Experts of a small language model.
Size: width 192, vocabulary 2048.
Experts: 224 squared ReLU neurons an expert, a softmax router, a shared expert of 256 neurons.
Training: a variant of Muon for the experts, 12431 steps.
Below are experts of layer 3 (counted from 0) of a mixture-of-experts language model. Rows are named router (the router's row for the expert), up (a neuron's input weights, with its number), down (a neuron's output weights, with its number) and show model dimensions 0-191. Each number is 128 + 32 x the weight over its row's rms, rounded and kept within 0 to 255. Numbers have three digits each.
After each expert's rows: "comes after" lists some tokens at least twice as common just before its tokens as in all text. This comes from a sample of Wikipedia text that the model never trained on. Tokens count by the router's weight.

# expert 28
router:140059155154099140101093136069167131027107138129137135140092135100146060149117095142131113109139096135097153140130082122153158097175110127133162131105114126104179099103131106157157106100069117089117153158069163076106155161080148153103100128095144085143070066105163144159134161148113117147086136143058081139100174135165138146097087117087090122111216122123133140095096181099145127118070123128078083130119102185154168130124135137161129152079075120110142134088112124192093107107112089113111086134146083120157165198055129096118102078132087065185127142095164097151130125160086128091
up1:102094101135136170166165147064122106160101121098074112115122114182148126083166113135131091159156119102166099138080171144148132101165133066130122179145171173106152170135145134131160158148115084119132173118161106148087152195151048126091197091122189135169121096112165098187130174158119143106069139183105085118108201049098118074128092138140168135113108120129100106150080145145149185093097144170146134151108150108182117153154070143111084112116142134117132105138102139091079157144142157114185156102146072119124097178089127073095147072110093087160137187163109143088168118112132159152
down1:077136111133127150131177121142105119101122098184107161109154147183148150065133135151136158095163165141141101115169148149115072177194135137160149156152163163151135125089116101171069173140109096123132101116136186126124102120173144123113158072141215156149146068064164087082096122153176102144105166145118081126159080181110067115117155177099103178128157134167114173162144068102146204109155089172130109153139152111118165142150186150075182119171083118064180128162112160143099133141104113122175172129135108091065137149108113123128107148167141178182155109131165100126088119159096155147
comes after: "\n", "-", "|", "---|---|---|---|", "/", " pre"

# expert 12
router:143115158144177101153079162147108159107127132103065122095110133120100077176120088149135141108098119159110128156086072142147123173162105092066141092109102098152154164069136090121109142135152184111094112047085137127141105139136131133147161104138098096080088052100138155118129138149108088184143111161123110107112150155141122095134120138081090073116113125099178145183097110169185109167166120089077129177170108107156039137111177084187151149127163134078110147139142130133134126105102139117106181082144099114096192159027119131079171175099122101122106133150190118074160126110107181118
up1:121106210132098120113102171110117145140157077157161105121089134169157098132082093159169166140140117062144128123066119114134158162121132077098112144172146146146151128158115118165100113131130135173152098086134137124203095152109116156127075164150110160098117214072127174132117108095121101149117095108186115162081207150163174122157135083096177015146127115123087113090118127135152119144051122174131093119074119081126131180161157079102039166089143139112151158132139107105102153149149129147154136161184126129093154151117127072107107118093142166125146126128132128065065100116103089139
down1:163087163129116127170111134101099126146119122076111130213133117143086103122130119101143122117177098162080114144152129082112135042123112164151204121092127168152128096197160119186124097105192071145149136192190161130131173098071143091102133154102141109119142099118046127191137145152132082103129185165168109154119132133138137115106112119164094079158118114160135111133202120147135109170081160140128118159157106155117195109160134119045100129133079144141129125042133134164162138101104044134154126107131121140093118114129198075135105147146118136136100122106081132121067170151079130109
comes after: "er", "or", "ci", "ar", "ur", " Ar"

# expert 23
router:180073188057160139085069162063133084130157142179119159125114114143176124123098206123125118111123101190125179179131122133185133129134082091123130125189098143147097154081127137198111131073107097137095191072095120075104145135106118124088120142122134085080074114108139142134154170141108157123130112145126106084132198122166136117069151161083174213178089136087090110181114096132137177129136095143130077153120105134153103178110159141115121122097129171136143158148125134175123150138128075088103128116133104114120183136102167117117131175143076124155171201157139121085167108166102104149
up3:136161149157145126122136032139142134169084158137145182184159137118184122120116117112152146090056166152090134157104178108132114068087147097106099127062134111135114121109106111153128161121207118180154134118078078083129082096134146170138090092098105088104060128149127168121146163115142076125133145161108203118122123137168126210092091105107103081103122109089117114100168085125193146117144135085111135054119117181157146106151123150114181168121111142153126106167119146149098200132116060121154069092086072119094110141067132163104130117144178080103157130139165143134146085118145160131
down3:146107136125105130152099185047125109106179113129127155114102087159207152049102114132125146090157122144199168133115143144099179134098138179093183129133132123131135122122096102174153147148163106107163170119092093088139170135101155160120107148086144139119174103142096149152107111132139105147098147139143168131153150164107134173126081154170165080077081147083101113150104140126052098075149114138161147152074124124094080163098123141077114134111101179113163084122152099034150081175103030164157142134077137121156195138087100109085146103108106104124157125092143104112090114126196116083
comes after: " the", " a", " in", " A", "th", " The"

# expert 20
router:150095175111169184094059114106126131100122092107106163164140125105108077157093166081134110119144106140114143146170128103149180136170115084140157142119114077149128118125128121145190091099119176140119153166095129138084185176106159168126076147106128095092083094142106141156156210112112132113132067156114061123063170119174127063119084111098145130130171109068110174153102162138144098129108081139078084128123101172161046101054121117110098147087041138102145171117146113145108120047180116155093115102158120115129138122131098073121094109107104129146187152141156137131113113153119164065
up2:106124138120171155095123125154137164130155148161137075186183091083077125105107106130111149099139122169092145129159166150124130102125142060126096105096144161144096217143127150078101104114089136195173101126113074107128122151138096135142156219115071120172094121087139121106107112135140087134058092135195144079127130138174134148121106119123160133149211129153114120089142142138131129126144180087169106132129132093135097101153199139103091166123120161101027199095099138104182102127039150119154083130097092124168166119055125117100142153141127094147110090073126141151076144134111141122
down2:057162176164100084086149097142124133173159131139139119141158122120134136037091147176128089115122134132119175153083121093132115134136173161070085156211126151142124154155060180149178169130089141181112147147108111145185116119205145152106077120131113119146052139138133132150113118102125091191074112111121145141189167141104117122125122129122101125137169110162120128170181155158210134074129151097109137160139169088102131124099112147122155126122151142072075176117176098107125131110074047130150056152144165132167206132125106144132164140128079189153119155110160122146108120129104156157
comes after: "\n", ".", " \"", "-", " (", "=="

# expert 8
router:161102156107199135103121203092101195105135088157148138142131144106132085138127154138097152110073094136129119179149121121136159145180073065120152177166108091153101194132126112151141171131095134062070123085107156112110214159080190110156150138117144112106102117143075164174128159151131129099141108124075110144108120077146129058133088176097122141128149169103127096112098089096115132156167120098100091131166144125125082090098058124108098199074092131103128116132139088182128136100199144114101153127114073085117113154087130117110109136088078114109114157072184140072135127127070132089
up3:149099117117118127200102119119121111180178140107131176176149153095092090106115124102136061077112169148153115148118108146102134188109105134109116156082086100097145194103107147136103131120159104154125168171105108114125157135101109169132058138087121085177180117040112082151110124131155132171113101171105120074068123084119143116178097148126089178191070154109061161132122185078131074102096115104093110143120185181180153084070114199148158103142117186172128143117135165133151109103143087120118134092137142110134135148110098127103174085132125085191134104113171156117162106080137083106
down3:101107142076187164155163132139161120050127144149102172130132116156137143106126174169074165187115126115057144131105112117137182175210137152094131110141138128158108139151112150133140132162099135056116066123107121093102135133109122102134154119108138047138076116049142096100162133106146110174081112108102127069162110152118078164160130100143129096112115133166168168140148081179099103118141114105191066126146131077178117097154173118090162103126159134143093155164133145161153138153161073106087228136117085064127192085111145145093182133120146104154095158181139130140144107122129085151
comes after: " |", " (", ";", "–", "/", "|"

# expert 25
router:134134153135167084106094148053158160104138146167107091100080127138091094168131054103106120178110123155084155162132112118190188138143101039111116143155118128127055116196144135184154109107101142096080193155135146138119171105083196158093127131110127117117104098138190170159137142161120093149131171135063100070098150115125137126127131190074135106136137135096136096121082137159135102191126126111069087152141082151155076135112085135129155124130118152130189112153136137166127090059150129198139123105147080083114145126132112116106102124086159100189157160143188170067116141127135125087
up3:097171184113144045150137164150105098119134157055143164122144141142145114113123123132137119143157120137158164136189115122170100071146118111061098144166100117192069140119154108114149098132141122150123096139133151167121091125141144120127121086157078141117094106122130059084147146135123092075167040200152173182168082140128147132146136083110153180194170167154100128119175187058170172101106098091149095115117118081164164109128109078141109098127133088144118090085147146149113049068152103138100154153134059065144107158107153176164129153117143143145121082100123129145100103084118100112
down3:196112094188153157165140163124105121140155188093163157208147165123088140097166131117094114168136116107080108139112195099084142150168126112193123144128074162078112090138067136064150101118136080093177147129136102124127112134139154103110174117153097132138097133118130151114151167122115107155134126175080104082100210120103152139150098118099101154149125119179084162146190088114124103187130070086192125102108095092128142128174086158093113129107093113092178119155157139121111190119103090070142141071164114125133137133149145146122126173098113068115188116094154084160152080114132050174
comes after: " 0", " ", ")", " —", " 1", "%"

# expert 10
router:195173110117113103176105176135115157094151094116109122156088132145148053156151165151067146133126108165095143134114113136169160170111102075114099140130137158158104142122167123193132140107111108154110158092146134103128112104163101156135118111100156141150157076149103120134132154140131074124199152109103097094115124096154182095083137128118145125192172158107093147171109140152128011148071117110101060162123117177146130121136104125091085162101126177075143165134142127184073143160210091042140114075174097112106181138066164127097124171072101079108152152107149154121143112119144160108
up2:143117178122112117155189160138122190130134117143122146146127152187103124049145129176113103123087121171058136163174131171082122105137124102142185076105122061149170085140109156137102142082168146073117124184127099150134142105182084187136082087179125119164111121116097182124164127152138116119147150133112170115104141090184088095109152120107113094114132139162094124142103159081106101124088123123183136178146112062133164061141150138104170082057146119114089118165179097179119092154156112140112093147124134133181140066158121152175127131109131141157079115149148057176084169184163083160
down2:105123143087111155103182149185130086088122102114143133124124139115147120171076102143181078147143085109155137134111209085057118157153140095112143169112109085145154111056135109104157130157163087157126164115099100104070143146085144128076166101149130123085176145095101136152153177149163130177118137127100105162148163112118136190093133099070122138123108132135194115084096165097124124099108115104182141188077140157151120164097153121150101103137140126083176131113053217120093096074127128073165098171111091124128159172112154121111118147047136182137149148067170098119118105118056158140
comes after: " the", " of", " The", " with", "The", " as"

# expert 24
router:138131141092144119125088147074119134087133124089083088189100142134144095119096081054110138154128099160100141165106140113213158085134098118107123185213061121143165132096128120162173129117137167024103152074084130127109189108122166131141134157083128081069119117147087192148177143103117126168147149144141078134116146052152157099130117134107108108143161137134118110153124138162109106161107126118119148163168101177129082116088077129165132151113121127122206139183131135164097134119182115111126133108192103117131186121151139123079105166098058093180169129098172167073144157127110121112
up1:104144138131105113100166147137122089129100123125164208130161129210151090089148098101094086120156168137114173071176148141061152200116247065123092115112165111092170049183135147120130083128099097137121127133168106133143156180137142111101096211130134122141097142119156124103116134117084138146103086156192122050111145146114129154109171099141119077103163111158107159151158155139115114117150148133073179098147130130142166148121130127120101151173091133111126159155182104107163106131103122163143096183102104129063116104115126054092137155112174079163153122088088140110136140159083156100
down1:081140106137119081098097163127111112122186087104129116119140165190144157193153138171091132146146132207168153065192125151138143107143178129158115203100103111166146081141149158119084163148127134079136110112198110127075090155069123142105170157131106092108136127190149080150142139085169146108148110111072142071165087105109142110129088107198156123087145136074117158062074084094127149173130131149197134174132097157117099195119150136129147129162154111201119104129115190086182163125112133122081122088104160102155103127173155147150105151076123106139124102113170132082139108119127094135
comes after: "\n", " |", ".", ")", "===", "=="

# expert 16
router:140100140062119081146097147078127113127104127089132124195081106070157134152098125059101107146163174181093073195133100115143142109122107082109154128201119170136095112114142169169175087116131145072083144135126159104148220127050138158156146166152151119112119134175148114157127192134137102164152172164128107118082181123105134093124120111125110124118122153101166088138108065148127096165134148101120106131144071158154153152074099093182060146079097152116134105149109132121163135119142136091086101118135118056094104141131159105104143169084079065190118153126162157061113126167147128090
up2:171081157093134155115113140121071160068105110121113153090153127194062130142111206121098145100129121122151159158096172097069142151120190116116114095130088075112076121106087130133148124138157128094167203079142106058112080179135161127090113159176086074082116146142131128097124146087093103098134158132157114210141166135144143117077141115171128163177155113166086131122145139173166177153113123114165055133083105150171177083112178106144158135125189141103168130108073093154115124159167098120119124195133166158125142160129136125118185133133123086081146111088102169089138091095165124117
down2:123165117058098123160140137107095155134141142121141100121131152120141131172137107157105130169101111057171191143150154080208156117068116101141100114088130123113106137130107097146128113091152106102076081137164143170146142145113090089125118061129142062159103185169118086085162126154149135154147128104140051194152086153103135088076069081146107141150125129140126140145154117146175088147164115116126087156160210106144135136108171153071120133143164105119143134113154128158128051171185124125133153071164194103095122161052120110079066122131116147125145092069150089111168207133110123119
comes after: "S", "C", " C", "T", "E", " U"

# expert 3
router:174078181176176123106118158098110111104119123159123132166137122134047089143151181165069116125126115156052112098114134126171158115112136134113114155106169174137144064109097179143146129085094117123108156135098137111135130108157143143065130158130176133191140129101122166122140147120091141136169189158120116117079178117133167097123153102112141076132188175130160115196126098115142095145165136100088105109117095147190140121183085127132124156105125167102209145129166145163094134086210118149086109102186104121115160122060152093120115192094105135145159131159175157051182071112073127123
up2:136099138145111073181098110086094101108094151116117141140165109139116134152139135129180164113124107198125117129078040092054147153095137135126077189165169133171139127057135068099121091113149088118120127136110141103097173115139096099097120107035200106100116101130124108188108114136087151125155076160089111161125128076157124083098109133156141136118161130118170134159148186122095097143133124145140061071221195121152167160174179148125132097148152140170115163196126091082095133118105160136127133146083127128155131141151194129154129136121085116157101141119176112154102085096097080155
down2:091173111143122178119127125107107127151113179115148148124086085205159172139132064154137196113145120108070161123139164094127150110092099121160162142144106087142153089148104113063132161142066128124131139129182155097097089085146134065096181133112129116167154158156102126128164210120094111099127156105075135078112204099111110079127072172118127146115102189113085160072136148136163151126118177123125120090157118075117132151073114132100134161135097119149051113120149155111129071122164074172098177163101095141115112086131150122140106166100133083100101086130146032152146119125116077070
comes after: " E", " in", "e", " ", "ne", " A"

# expert 22
router:227115167148150164161113171086130134082125152130140110160120067127124097139106122117156111156122103158091156166124118119155151086141063099132145099206120073188070139083138118138169128136084106082065140090122154125118133187140151144180111089115200112089111148168127157160159169166079115174151201143075118123109131096137107096105123118097127092155172126119153151126090076150122055101101107105084127122129085181124120105089124116084085177104125130145159125150163090189099164116172164162109105128146107081136141195130122120083079133075079074155124167098169127105164135135092102127
up2:130139171127096121137177152186099149107122160118118147143124182126109123096087131153160186157183096157213112073084081091128078115104121090121097117108100136162100130039159135080111129128106131134160186127052121124089118111176061117131093130147123189132131123160177203206112139122118142146137186096145110083185167120144124104137171158144065154072146098131112118119119133101132113104079060150115086167146133133135124112114168185171141156123094094080153192127176152113159145117144154131083124120064140135108134068157138103145116127152125165109187158130118093066160138100159107135
down2:113126150143111098181094181127138062131137099101125144151121115149143150090190140169137107118157150091145151158045159125090104136078104114115147100084142067101182158138154143121124114124123137153088101123139091106119162112161077078118074051102119129119090154162125127131121156183088108138136116096111171175133125113170112111104114154112162110144147185072107121128167091151165191191113110121058162201114119137128128183120130116111169108182110196164112141159179163131103168119140105195213066124103160118076161143125070077109126131121101054107074070135130120123123118097136140139
comes after: " 19", ",", " ", " 18", "–", "."

# expert 2
router:173128154085166119082086159109125159077129127099123166117130102104109089145116101036138150114123123167146128144154088114159185107164118134107102190189111099128125065181104121173139127095077134083088168138120132109075166160064133153138115157081116084121114130157168154132191141121134126119133070163109083083104163055195179151141102152081140110130134155105136101148109128063134120111109114082119119136120121123169104105135139110184062151110104171164167122142176122161063143085083099071095134120144157096145083102116123118101106125079098092177114159100174121069100108165083146064
up2:150130086092082136175164154097050144177167120162130096138202129103109161151154121166132184117083184130171123131101131157135173142085123102122103077130105146127109101118102148108121126137126136124123109123127127146101108088153081132127147090087040137134094106159042081113113153152157184094133109157083196151118152128191166115135086183177106062143125171127110164100101111168123141071126153112092126183134165089155159073118110182094095119112104075108086127103124084128131188144122128129157133143118153058178168181101063129106127104116130116137140149123155166166097150163158201159
down2:180137104063128131154126129161074176124114173056182153079136079095160084102179142114110139153096149147113130153077144131076111110102149094167113106126133130121110187126133140146177111196100133121105113177133145194134157151147069120147179144126131135077099134134159106102129078134163125135112123079159137138109103087181158166110063124093107156088162143092184163138058149143104186132130090135088140138204124099178117136112176068115119090103097125200177176099150180112132153100128076129142086109104185149182167131140154080153122134192139112126131133137165092142149111137180098084
comes after: " a", " to", "ing", " and", " of", "ed"

# expert 9
router:162121127101135158116097142155103151114155140172119057085124129130109098159160132071109172152121110149122095129172149103150151101110103121120109121164075224154166103121200114136158140064103152155122132101105171106117127183093145166058130097129102114191105133144103133132163238122114081097134183160130107114129141134156126097139094116102156079130168096091161205124133135137173092140057149122123168096121088136160093135118162116132155137112131140065097184164147129151145148091177089157067131099153112085144090148068112090081082134105130108194111125126168155116086156186139161072
up3:139083133063084131156089088127113079211144140163167145060159169186148117151100097129085076158090119137097155092139159089145124111153082105141096104125113160126110162122167148147097150160143055117153115114153127092103106131082113094080095165163155114137139157135130096128121127136153092136117107113159123147119121158127108127125174152087112149077145150101143089134118100104083115076150104102132134119135103095143109105147121174198113130129128136045196100128151065144120158124204134122143136216111101141168125166152252097142138104066086129190172105102113155141182131144101114181
down3:168138143107142124174190101113150184174105105147173106112181098061100171067167099162114132141198120145089059120171176123118105135122126137092158145096171129152157111150134102154141108125117109084144169093099151191171126091128103163124110100178161153106148115165085106105129111131112195139170157154165102150118148166160140127101096135124091100115156209131099154081128158109100153087086146103140140098132129055144144101149177130143136105107155136128149107141124150108131132079112113134097181088153106174159187084091106202187090093096162135038088111127093186131191096149096143144
comes after: " S", " f", " c", " C", " F", " W"

# expert 29
router:165103174126151147115114166051089086094183132099063098098117108105133113176153104124125156139187111173107139142150146136153155135151124047120154108136075155116086102159148138120159136096106195126109133120093161130065120129149176101104123130173103091079090097174179156123135184193087129170155087120125106105119156069137134184070090127114152155145194105114057136123113139129119114132174141087104086148095087188172121148127146115065119137120109192089180162146130149160064105156204121145111081112199113122094116194160133134115118152093142151100170151124144144100121094129122158117
up3:113123103147164087159177096089165139166157175164176182124097185182150123158080119120110171146113105195128075180163118068081094163125165116127110100127147125154114120109131150114090172053081152126143174128120087092161125127116174137088079134159132091179143137130181145089133134107123141122131149180094153131158169150177110176072136151097117157190141172164113109129108080139100080175111118123126067157128116113126171141167192122163178183097113157138096158131140138149119115135174121135087154125132176167046166077167157109130159120105094148067171148119147155057119100084117112117
down3:101113140148054114182142160089149200151106133138131173134049139125158151122164130162054106135096085144101100141156090061096121103122154149115101124161178059127121149116154167140179123150119128192122135166165177120108164111160144123129213123145099092080128170150138191115092141118113148097154082138149082110125080087100134152193112134142138164105071111125134151142126145077176089103142149187123116128129166111145118129145059187128164070133149134158124125136143086121165170097119178098114140053089105167102104094143075053162111141147176156141071151114115099111087104114094129129
comes after: "'", " ", "s", "as", "ba", " I"

# expert 17
router:127104162150166192100114133148111135092182090132132075109105106198086083140118228051160153103140116168098133131147085099139142182153130111105166159099078126125134095151119147184186081118091129106085180156094126090108141185075162223099165139138100085138087159176100166143129134142095143111186146142164122140136118114154140085149119104116123097124092191116165155175096160206115062151108128104139143178119120100137074130153186067127115138109100136127142150119119153159127087121139113158132094109091105092140203121141110133080124098097086145150159160183143121115123127162154100122
up3:132121111182161136101102194148065122144106131158130086126119148135109123115069161129112082105160166119148131164102139082080074106086087201132121129143125093118152093112112068154075159182154146129121130146060182100084105058126116097122173100167094190123093068142112112087204057091113175122133164167148063147155134071120082134113145131098073128186068094134150136114080094116085122156131120098124184123131115119118097121123158106135164129098082135113106110184148095124143170149156077125106085113131116136104129139150084147145110153075109152138136189124070158122121173085139190128
down3:075097117100105168100153166062140122146164098107162110115083106165159113156142183104136143124116176157123176169138142106106132107059135140145086150146129104116159078120128122160119131183127134047166141183081171089104101174090111142113143105118094101107122118073230088119153189086138114097113155178192141083140137112148136107151164152162110123124154161097161091140141149160132107114145106166099154080145129193122153131127102118134161148049120147183139101134113097128071083188141234111158162114124156066133111157087114154132111128104161164143142128084122059161122151128119149177
comes after: " ", " st", " T", " St", " p", " B"

# expert 1
router:147097137130168172155097145136122162091178088113110171098119128099156118165082173115093134129094093143080174160149067102154142116148081131121118133180090132154167085191152113105156130119103144071090155122110126153098174188113141160144153127124103044146123081161151154149187149166115134131130117131099118097115172046174137163106067130113116087116160160083143085165104107122089117120105070070146092092138077154165097097177136123163080172128079185124125115130091125137109137066089106155086152103193165108120095136104076151112106172098122082146163157118169121089076094163088122074
up2:173123119122161151138114116142102145155139127117121135091130078164158116142144137151113107120085145213169101123132192067159192133103140166165079162135167141089097146125100174178111100150109222140113165150086105086099107168096109136128128168167130118171158144044105104149089139126124132143180123091087133106178101133188133150103110139108070125153159110150082157130096116181106113047112129103100094142088159114138156169139125110185127186094130160120103127158142193162149125140135139149096165114129123146102136120174137137171186186095168098068118126134087189158153081181134080197
down2:133135133063100138129132154128121107137155115091172113074116147088117174115128116187074146126119171122141103114164124135167148136141136123127153101086158119129103138126127173122131198081120130137130109143091121106122134128140130130108176136076140195148091094132178115096129175085124158140156106089134126165105139124118097179107165155073107150134122135131093197097124098064120182106083206135115079131124188099149181135182104162131074111160152144183093107109115113099117148143098116089006132169150135155195218151044095067138111108113135127070158160108112172138090140175132166098
comes after: " |", ",", " the", " was", " and", ";"

# expert 26
router:125139146138125179073093145099134200124185129106084159111136098079180131152146175051139164106092135155086141161169180144193138121105104093094138155201117097150116147085129141176133119120106131183114134125123165133121103178058173139113151139097127150084146110105145125095157135118155179169145081173142126097105138080157145129126098117069131116171128128092127076126073123100141122170085161096130108123122090168179069134088078108153104138119136147123142140204131127129097135094122125149102107089177058101131146202166086079092104167100126072191116156119114090150156151094204110147
up1:121155109105121189113187157125056123134144094102122092105082089125101151169122193117161121139145108186119057158123068160139127154115114140086105112124112166128114099108128137165115118106120109121132155157131113144136124118095121147126141137122082111151150126178113113137111128195134153128110081124187087069152145131083121082188175109144136073097123178143112134178110123134112094098156127133146127130097116083125183137165130145173097075136117187102123090111083168202108124199188036183117091115161106182131119106155103206167084119154148193068159192174142124094120117115153174095
down1:196171114157141148158149140165124093106183073125084124122084109096147110098177160120153127079128111000106148049157098137105101198104187185135137112132094121123129182109126144113121143094126157136105118092141174169177202181083124085038088077071142129102175123161148160190137145105132083153148153134161129059109159121143137105102104120159089121119149177124129123122140101170140148148123157162110136099123141172112151144047093109154122150128097141141151081129130163130135132147165156189160086147156131116108115083130155128144137195154131141154154133164145128151150148111116085135
comes after: " |", ";", "n", "en", " re", "vo"

# expert 6
router:128135142081145081165120130152136143106137114135128101166094100098134128144123205133077134149136078162094161134161124142171186060127090094094154162172103123169110050196098128135174139081112114181108156147086164150131183092107163154204147195150109112108057098112124207177134173191089104139120133150115111097119164114152130086092109156062128173110153153134135152136089113155206083146131140115090100130132122174115086110154111140189156126103127146105166138143138114164066127084206133141132109102120089116100191138136118137109135131126132122185167143114185163106104158127100160167
up3:147146131132199066165214066149121166137126140146173126145157141138130102146148170123148111125141136220108142137176109096155103130119133085172110144122133169132163121136148140085138061116161165178160189092062124138164132089180097122132073144161167097140119090093121143146148114163132116107076085124112107125073174118096088121171145142103156142098169154116136161180171119066095182141054139189123082140106122152104083119149138150174178108102127125110115188124104104122122160183104119139079159125103080103090171072118147157146141085087169149084151141095128124060149153105136098075
down3:103210052153160104088124101142121138114137082112117107061125157105095143145159214197134181111126136086183158123130151122096143045086074152148132114144187127117078103119185136157083170114109154109136113134147107079134129136162103171159098155116113108151100117174150123157090120134073079078160125150118139134146083150094077076117166056109119179138071102123116161120167122117161137148136152140168147119107150148121119142207132132116166079084150135087130167100139149093177103138110092146103125091126136152177148129114135143114143127115145185129203088153082194133135203080129128151
comes after: "ed", "s", "ing", "ation", "ated", "ment"

# expert 4
router:175127129118102138113108161128132099102170151084133163118091066114118072108112246143059128140136085198082105106101137125127128127148083150108113143115093143178169148054120125164131061110103116102089183102122183128095093223111175108172166088122160166119100111150118142124156163158089207152152121132123121127127089109114173140111128166090098189152176146105070096186118139158156086130152104113122156188157098120181141088115097066148123149122119179112122153154131143168136099067165133136150126097114078129167154114153086099101128136131150122113101176128139173073114111137119106118
up4:126165153080102204160047157176105125130118063125135201167185127106115112092164109145090125131149108134107094122096121111155127100187162140130121142118072168139164157135117111123099117094098112133146107091138140127078104155134081109172105215096089138083105127152138131117075156147131147146117074103134159131142159119124135138126083143101074102110148079169097019157099159125108152093119115066113113115082131102134110140066112074161092155137168166096072147108129127142080120086130115141168185197144109135144073171100160176140161170180150123178115141127115179111117132127116204114
down4:164116126126139192145151123157121129154082102125131137152191101150131164109134139138141097131080151155175156139094136122138101130147136144130163054106119166069105124195163051161130128117108171104086130160088142076140124110128079141160081043131177193119157154153105100102080163124188160112119190100197132115145087127129124065084121129049120147044149169122152160139105147093115140134133155113134081116129136137137087126067145196083110105133171144077129121156175132112132140096094157151079170167152067133130147116139128100137101111129079096149152074138074131039154124139138107134
comes after: "e", "n", "u", "re", " Le", "z"